{
  "num_key_value_heads": 1,
  "beta1": 0.9,
  "beta2": 0.95,
  "max_grad_norm": 1.0,
  "max_steps": 5590
}
Below are experts of layer 4 (counted from 0) of a mixture-of-experts language model. Rows are named router (the router's row for the expert), down (a neuron's output weights, with its number) and show model dimensions 128-255. Each number is 50 + 10 x the weight over its row's rms, rounded and kept within 0 to 99.
Before each expert's rows: a language model's description of what the expert responds to. This comes from a sample of Wikipedia text that the model never trained on.

# expert 51
What it handles: Prepositions before noun phrases. Prepositions and articles that open a noun phrase in prose, such as in, of, on, between, about.
router:46 43 49 39 68 57 67 64 63 59 64 52 43 60 41 49 55 43 51 49 46 68 62 38 56 55 30 44 53 47 53 44 48 69 71 48 56 47 51 31 59 69 55 57 29 56 29 43 49 58 37 32 55 43 51 56 52 62 43 45 61 30 59 54 72 59 51 59 18 44 52 45 57 52 51 44 44 53 55 54 61 27 49 53 50 41 51 55 53 53 44 40 40 39 45 46 55 59 47 65 32 37 58 49 53 37 64 45 44 49 54 59 42 52 55 60 35 56 63 49 55 40 61 56 44 57 63 48
down0:40 34 28 48 33 52 33 56 71 57 31 52 55 54 60 41 49 56 46 48 45 41 53 41 62 55 34 51 54 52 72 50 52 56 43 45 46 59 49 52 46 46 46 58 56 67 28 65 51 51 45 72 35 37 37 60 48 52 50 61 53 53 52 56 57 42 38 33 51 60 50 54 40 40 43 49 48 41 57 56 50 45 58 46 48 43 50 47 59 49 41 57 63 55 59 51 54 41 38 38 59 70 48 66 55 49 61 55 52 43 34 44 46 38 35 58 47 57 35 54 71 43 42 52 54 42 67 58
down1:55 52 54 38 45 53 58 54 36 51 35 46 70 47 40 29 28 42 40 38 56 49 36 53 61 41 45 50 41 49 42 59 62 58 39 38 47 28 47 55 27 51 64 50 59 47 48 56 60 60 49 54 66 68 48 58 58 34 25 33 51 62 41 43 49 51 56 65 53 70 54 56 49 45 50 66 46 40 46 68 48 60 50 55 35 40 57 43 55 56 42 51 62 65 50 49 35 48 59 42 48 28 44 55 61 54 52 60 50 59 45 57 52 59 64 49 59 42 52 50 43 41 45 50 44 55 59 44
down2:61 51 49 53 50 48 43 40 53 39 61 45 47 50 42 56 51 47 47 47 75 48 59 62 52 51 23 59 65 57 49 48 50 37 50 49 53 47 50 46 42 36 54 47 37 43 66 36 63 43 55 68 50 54 52 53 55 49 47 45 70 53 42 35 45 43 44 55 59 44 49 51 45 56 33 43 44 55 51 29 40 62 39 55 45 39 48 42 45 47 53 51 55 62 37 50 56 66 48 67 57 59 50 62 53 36 29 29 60 57 73 32 67 54 39 38 43 50 44 58 62 43 38 23 69 73 44 53
down3:78 29 70 29 64 56 53 50 46 57 63 48 56 49 64 65 50 48 47 47 52 45 61 61 32 50 60 64 55 49 40 53 63 56 49 46 47 77 46 38 63 60 37 68 37 40 41 60 60 67 57 64 42 49 48 67 43 37 53 54 65 45 30 44 45 55 67 45 70 77 51 46 36 63 47 53 42 42 40 33 63 42 48 59 52 48 41 51 49 56 42 25 33 36 30 51 37 65 54 49 54 48 49 47 60 51 52 39 46 58 71 54 43 53 41 42 46 53 55 47 50 51 31 62 62 61 59 52
down4:40 50 59 57 52 47 38 46 41 68 49 54 72 48 42 34 43 39 22 38 59 51 49 57 47 41 71 77 64 50 67 51 64 43 57 49 58 44 50 42 47 29 41 48 50 51 51 53 42 59 67 59 36 57 61 49 42 33 44 57 43 42 54 44 43 40 50 52 55 62 47 49 39 51 49 47 35 51 52 35 55 49 43 45 48 42 58 41 48 54 41 61 41 43 51 39 42 71 48 50 44 55 62 39 51 56 60 50 41 56 46 47 58 34 36 53 55 50 41 40 54 50 57 50 43 47 60 52
down5:63 56 45 70 48 22 49 54 58 64 62 41 56 59 62 54 57 52 52 48 76 51 41 68 35 58 50 69 48 50 45 51 63 42 36 45 53 60 45 51 51 22 48 45 54 44 56 36 54 56 57 63 42 42 46 50 41 60 47 48 46 44 56 40 52 49 63 49 62 63 39 42 52 50 46 43 51 50 53 43 35 49 34 62 52 46 45 33 44 54 44 70 43 41 44 42 69 54 65 56 58 45 58 37 37 52 41 52 35 44 55 33 48 65 35 64 39 43 64 34 54 52 49 36 55 47 26 48
down6:55 60 60 26 45 50 57 51 56 46 53 43 50 49 45 47 46 37 42 61 46 49 55 46 69 57 55 46 30 36 45 50 35 57 65 45 56 59 40 50 62 46 50 40 49 31 57 44 51 45 46 47 38 60 49 53 37 43 48 63 43 64 39 44 59 52 40 58 64 59 46 59 69 45 34 57 35 56 55 51 39 44 58 50 67 65 68 66 57 60 36 52 45 65 45 54 37 45 66 37 40 47 29 46 71 43 52 29 48 48 54 46 44 62 54 47 51 61 59 48 53 66 58 52 34 35 54 26
down7:49 48 51 51 43 46 39 63 41 39 56 39 64 54 65 51 53 51 46 61 58 57 42 43 33 60 47 47 44 41 52 72 57 51 44 54 54 42 37 58 37 52 41 41 42 54 56 41 38 55 59 39 50 48 59 43 41 48 61 50 46 62 51 42 73 49 53 62 40 45 57 42 32 46 52 38 63 36 41 59 71 47 32 58 67 24 49 49 50 47 66 60 61 61 43 44 58 45 45 62 47 49 55 41 57 51 36 59 37 65 62 55 44 39 49 52 48 52 39 49 40 60 54 32 55 45 50 51
down8:76 65 45 36 48 45 48 49 54 39 52 57 33 57 56 43 48 45 37 38 47 20 62 48 41 49 44 47 57 48 62 40 25 59 73 46 31 35 37 76 62 55 49 53 49 58 31 49 65 47 48 66 65 51 47 38 52 59 50 38 55 67 58 61 62 45 52 45 60 50 65 51 46 47 38 63 39 55 59 50 59 39 34 35 48 38 52 55 47 40 54 55 37 44 48 57 46 54 45 50 47 57 60 46 51 43 56 57 50 36 47 49 60 63 55 42 49 58 37 53 59 58 45 51 48 62 48 43
down9:48 56 39 57 51 41 53 55 48 57 49 36 46 42 51 49 37 52 38 42 59 50 65 52 74 53 44 39 55 62 59 49 24 58 48 53 48 40 32 40 66 31 46 45 45 25 46 54 54 45 61 66 48 53 62 57 49 41 47 53 37 62 42 44 42 48 52 44 64 47 35 48 50 42 68 51 53 62 60 40 53 58 43 52 59 64 56 49 48 41 36 32 33 41 61 43 41 51 48 51 49 54 72 45 54 36 46 39 46 49 44 42 61 36 43 52 53 72 46 45 51 45 44 78 44 50 43 41
down10:64 43 72 64 45 37 58 79 62 46 48 50 53 44 45 43 46 43 62 50 57 59 50 49 56 63 49 35 42 45 48 50 43 43 51 38 58 33 40 50 50 58 32 47 53 48 53 48 62 38 65 64 48 55 39 68 46 54 62 48 57 48 40 35 56 32 47 56 49 60 59 64 45 50 53 55 46 66 54 55 61 44 54 50 44 51 58 54 36 45 39 52 45 55 45 48 66 63 49 46 50 54 56 50 51 52 43 48 53 45 57 53 45 65 69 56 72 56 42 43 76 51 50 40 50 49 37 53
down11:47 48 46 42 53 69 52 57 29 44 50 44 56 72 46 57 42 63 30 41 32 52 31 57 66 39 67 41 62 65 55 48 64 53 56 46 50 51 50 55 56 47 40 37 58 43 63 48 57 55 46 31 62 36 50 42 58 51 50 51 50 62 67 43 44 60 53 65 51 58 61 44 59 43 62 44 38 57 57 48 53 60 56 58 48 65 47 45 33 49 43 67 50 40 35 56 55 45 43 68 56 63 66 39 43 35 36 38 56 51 41 50 39 53 54 46 63 40 54 43 76 34 50 42 48 47 31 51
down12:50 51 63 36 48 61 57 40 51 59 64 61 39 57 38 43 39 48 37 54 21 57 49 44 53 53 55 60 54 47 50 58 51 77 59 52 43 41 60 68 45 75 38 43 59 36 58 41 37 47 57 44 49 48 60 68 56 44 56 47 39 42 57 43 42 52 56 48 37 55 57 59 78 51 51 61 49 54 46 48 49 74 53 48 45 70 51 65 33 47 50 57 38 49 50 52 56 35 51 31 48 49 46 57 53 40 37 62 50 37 32 55 61 70 47 68 47 47 42 72 44 47 64 59 42 47 40 49
down13:45 52 47 27 60 43 55 50 61 69 49 51 42 41 42 47 53 38 39 47 41 63 61 63 43 57 54 42 46 36 49 50 50 59 57 45 32 30 51 55 58 56 72 49 58 42 63 37 54 39 44 37 48 31 46 55 32 35 46 56 50 55 56 66 48 41 55 45 42 53 50 60 71 42 36 50 38 51 54 48 51 47 61 52 37 46 39 40 58 60 31 60 54 49 56 34 29 38 38 41 45 46 35 48 63 50 54 43 46 60 56 46 44 66 63 45 36 59 63 55 56 72 56 56 53 41 50 41
down14:32 66 46 35 66 43 39 44 51 49 62 50 62 48 57 42 53 53 56 44 63 39 40 72 15 46 44 69 65 64 58 51 30 71 53 63 60 58 39 33 51 38 55 58 46 56 44 55 40 26 59 47 47 41 51 33 43 49 37 59 36 40 66 50 51 45 50 48 47 63 46 36 39 66 35 30 51 41 48 49 43 45 38 47 52 56 45 51 51 61 57 55 47 61 34 37 51 55 34 56 51 54 41 36 45 42 65 66 49 51 46 62 55 50 35 29 63 53 42 61 58 64 46 48 53 63 40 47
down15:61 65 42 59 34 61 56 35 41 59 34 70 57 50 38 50 63 61 65 44 65 51 58 56 49 58 43 58 56 37 59 45 38 40 31 50 56 60 35 46 49 56 55 60 59 55 35 62 63 54 50 64 29 44 43 54 41 52 53 68 49 42 54 51 44 34 57 51 48 50 46 48 36 48 67 57 55 51 58 65 57 71 62 57 55 49 48 52 48 38 75 40 46 34 45 43 51 48 66 55 59 51 41 55 63 66 53 55 54 52 43 45 65 53 46 28 58 44 38 59 60 54 22 56 58 54 45 45
down16:41 48 53 53 46 51 44 67 71 51 49 68 48 70 44 44 59 49 49 61 36 56 60 53 38 52 44 44 40 57 55 40 54 48 49 41 51 56 51 60 56 57 56 35 50 49 62 54 49 66 73 33 41 59 47 58 42 37 51 53 54 59 45 45 38 41 58 49 54 47 45 47 54 44 62 50 50 36 50 54 47 57 66 50 46 57 50 71 46 39 57 51 41 41 51 53 42 56 33 57 36 42 61 41 33 51 52 52 50 53 46 37 58 61 40 34 36 62 58 48 54 58 28 44 51 48 47 50
down17:39 42 49 55 40 46 42 45 46 50 34 39 50 40 44 29 39 33 38 52 57 63 56 53 55 72 46 62 48 55 58 44 42 47 34 52 64 61 41 58 47 42 51 44 40 76 44 53 32 37 57 45 61 46 24 57 51 49 42 51 46 51 48 51 51 33 42 49 45 50 47 57 54 52 41 54 53 31 51 52 52 51 49 55 45 50 60 53 50 39 49 53 38 73 53 53 70 52 50 33 55 47 45 53 65 48 68 45 63 52 45 37 57 53 56 53 58 77 55 58 48 58 52 40 61 53 48 54
down18:33 38 53 43 58 47 51 62 54 56 57 46 49 55 51 64 52 41 62 49 28 46 49 59 34 57 42 54 44 56 54 69 52 61 66 48 51 50 68 54 51 61 45 42 45 54 54 51 53 48 47 35 53 46 63 43 32 55 51 53 42 36 47 27 44 60 47 52 58 51 74 58 69 40 65 47 45 49 35 70 60 52 57 51 48 61 37 56 48 68 42 32 48 36 42 45 57 36 64 36 35 35 55 50 49 51 45 55 45 56 51 50 40 59 42 57 36 51 51 36 42 43 52 52 46 43 45 46
down19:62 62 73 45 60 59 71 53 60 49 72 53 57 42 52 47 36 65 47 54 63 39 59 50 63 51 53 53 61 50 38 53 29 48 55 48 40 44 36 55 56 56 59 79 54 46 42 57 51 39 32 59 43 67 56 43 47 57 48 58 42 47 66 50 57 48 56 66 53 59 49 48 40 53 26 64 44 53 63 56 45 36 43 43 56 47 45 53 44 54 27 69 40 49 58 47 44 48 39 49 53 42 43 42 51 49 41 54 63 59 43 54 36 38 32 39 54 52 49 46 44 49 52 53 52 48 45 28
down20:54 55 44 56 48 49 37 59 82 69 25 53 53 54 45 41 44 61 62 60 46 44 55 58 49 54 52 49 41 50 49 51 46 44 39 42 57 52 54 57 58 41 37 51 50 52 49 47 56 49 69 46 50 56 47 50 53 36 50 49 57 45 41 55 43 27 44 53 53 38 45 52 65 47 49 32 56 49 47 48 43 43 40 48 50 54 42 50 55 51 55 52 52 55 48 62 46 56 45 53 52 60 50 53 53 37 48 50 46 31 43 34 46 62 43 53 64 46 46 58 73 59 38 51 52 68 56 60
down21:40 51 45 46 56 68 39 48 58 60 72 46 51 37 52 50 47 55 37 40 46 56 60 41 60 39 66 46 60 31 48 56 55 66 49 51 41 41 63 50 60 68 63 37 52 26 60 38 49 58 43 42 73 43 58 44 57 50 40 55 43 37 44 67 24 46 54 40 59 47 45 48 58 39 74 43 50 61 44 37 60 58 36 46 42 58 68 42 47 62 50 57 49 63 64 67 29 47 43 45 55 39 53 42 43 48 54 49 52 63 43 54 50 38 56 61 48 44 53 43 36 57 43 46 38 40 42 55
down22:46 44 40 60 53 57 39 69 35 42 40 49 62 44 70 44 49 61 39 41 43 58 59 40 73 49 52 52 57 42 50 53 36 49 39 55 48 56 77 54 58 54 36 41 43 64 66 55 61 30 54 57 76 58 63 48 47 34 52 37 31 64 40 59 39 43 35 49 40 47 52 40 52 52 62 50 57 44 53 50 53 56 43 48 64 48 65 65 57 49 51 51 41 41 55 48 52 35 44 49 44 39 52 66 45 22 39 69 48 36 52 71 58 42 60 51 52 30 50 41 52 45 52 45 60 51 56 52
down23:60 49 49 52 41 54 63 58 38 57 55 61 50 53 53 51 49 62 53 43 35 56 63 61 41 43 68 44 52 74 45 41 57 78 73 39 59 28 55 49 56 64 36 52 57 34 34 49 68 55 52 52 46 41 45 34 50 46 45 37 55 49 57 33 49 40 46 54 30 62 69 50 60 45 64 27 47 46 58 42 61 49 53 50 40 55 58 45 36 54 46 50 39 55 51 40 49 57 49 53 40 44 49 40 38 46 36 52 48 47 50 41 53 61 39 45 35 53 53 36 66 37 42 57 44 64 57 40
down24:49 35 50 39 49 38 61 54 46 57 41 56 44 57 45 42 40 61 43 51 37 60 47 31 54 40 60 68 49 57 53 48 48 45 55 60 73 43 58 44 37 38 36 55 54 36 61 51 49 63 65 43 39 43 61 65 52 48 42 53 50 52 39 49 47 42 60 54 41 46 41 56 50 48 52 69 47 62 61 41 50 57 47 34 60 60 47 67 30 46 51 59 41 46 51 75 71 53 33 42 66 44 60 43 50 55 48 54 54 53 64 45 53 46 44 40 59 27 63 65 57 61 50 37 49 47 51 37
down25:50 56 62 66 61 38 71 56 37 64 59 61 43 50 38 68 56 58 49 47 52 55 50 39 57 74 49 63 44 62 45 60 67 39 48 45 41 58 44 49 60 37 62 58 38 47 46 47 70 39 46 60 54 58 27 32 54 51 50 55 58 48 56 48 42 47 60 49 62 39 43 60 45 50 30 48 50 56 59 39 46 51 69 49 55 38 61 56 52 41 43 59 36 41 51 56 55 48 56 57 58 40 46 45 62 57 45 51 65 45 50 56 46 39 48 48 64 46 35 44 40 37 59 57 54 28 53 39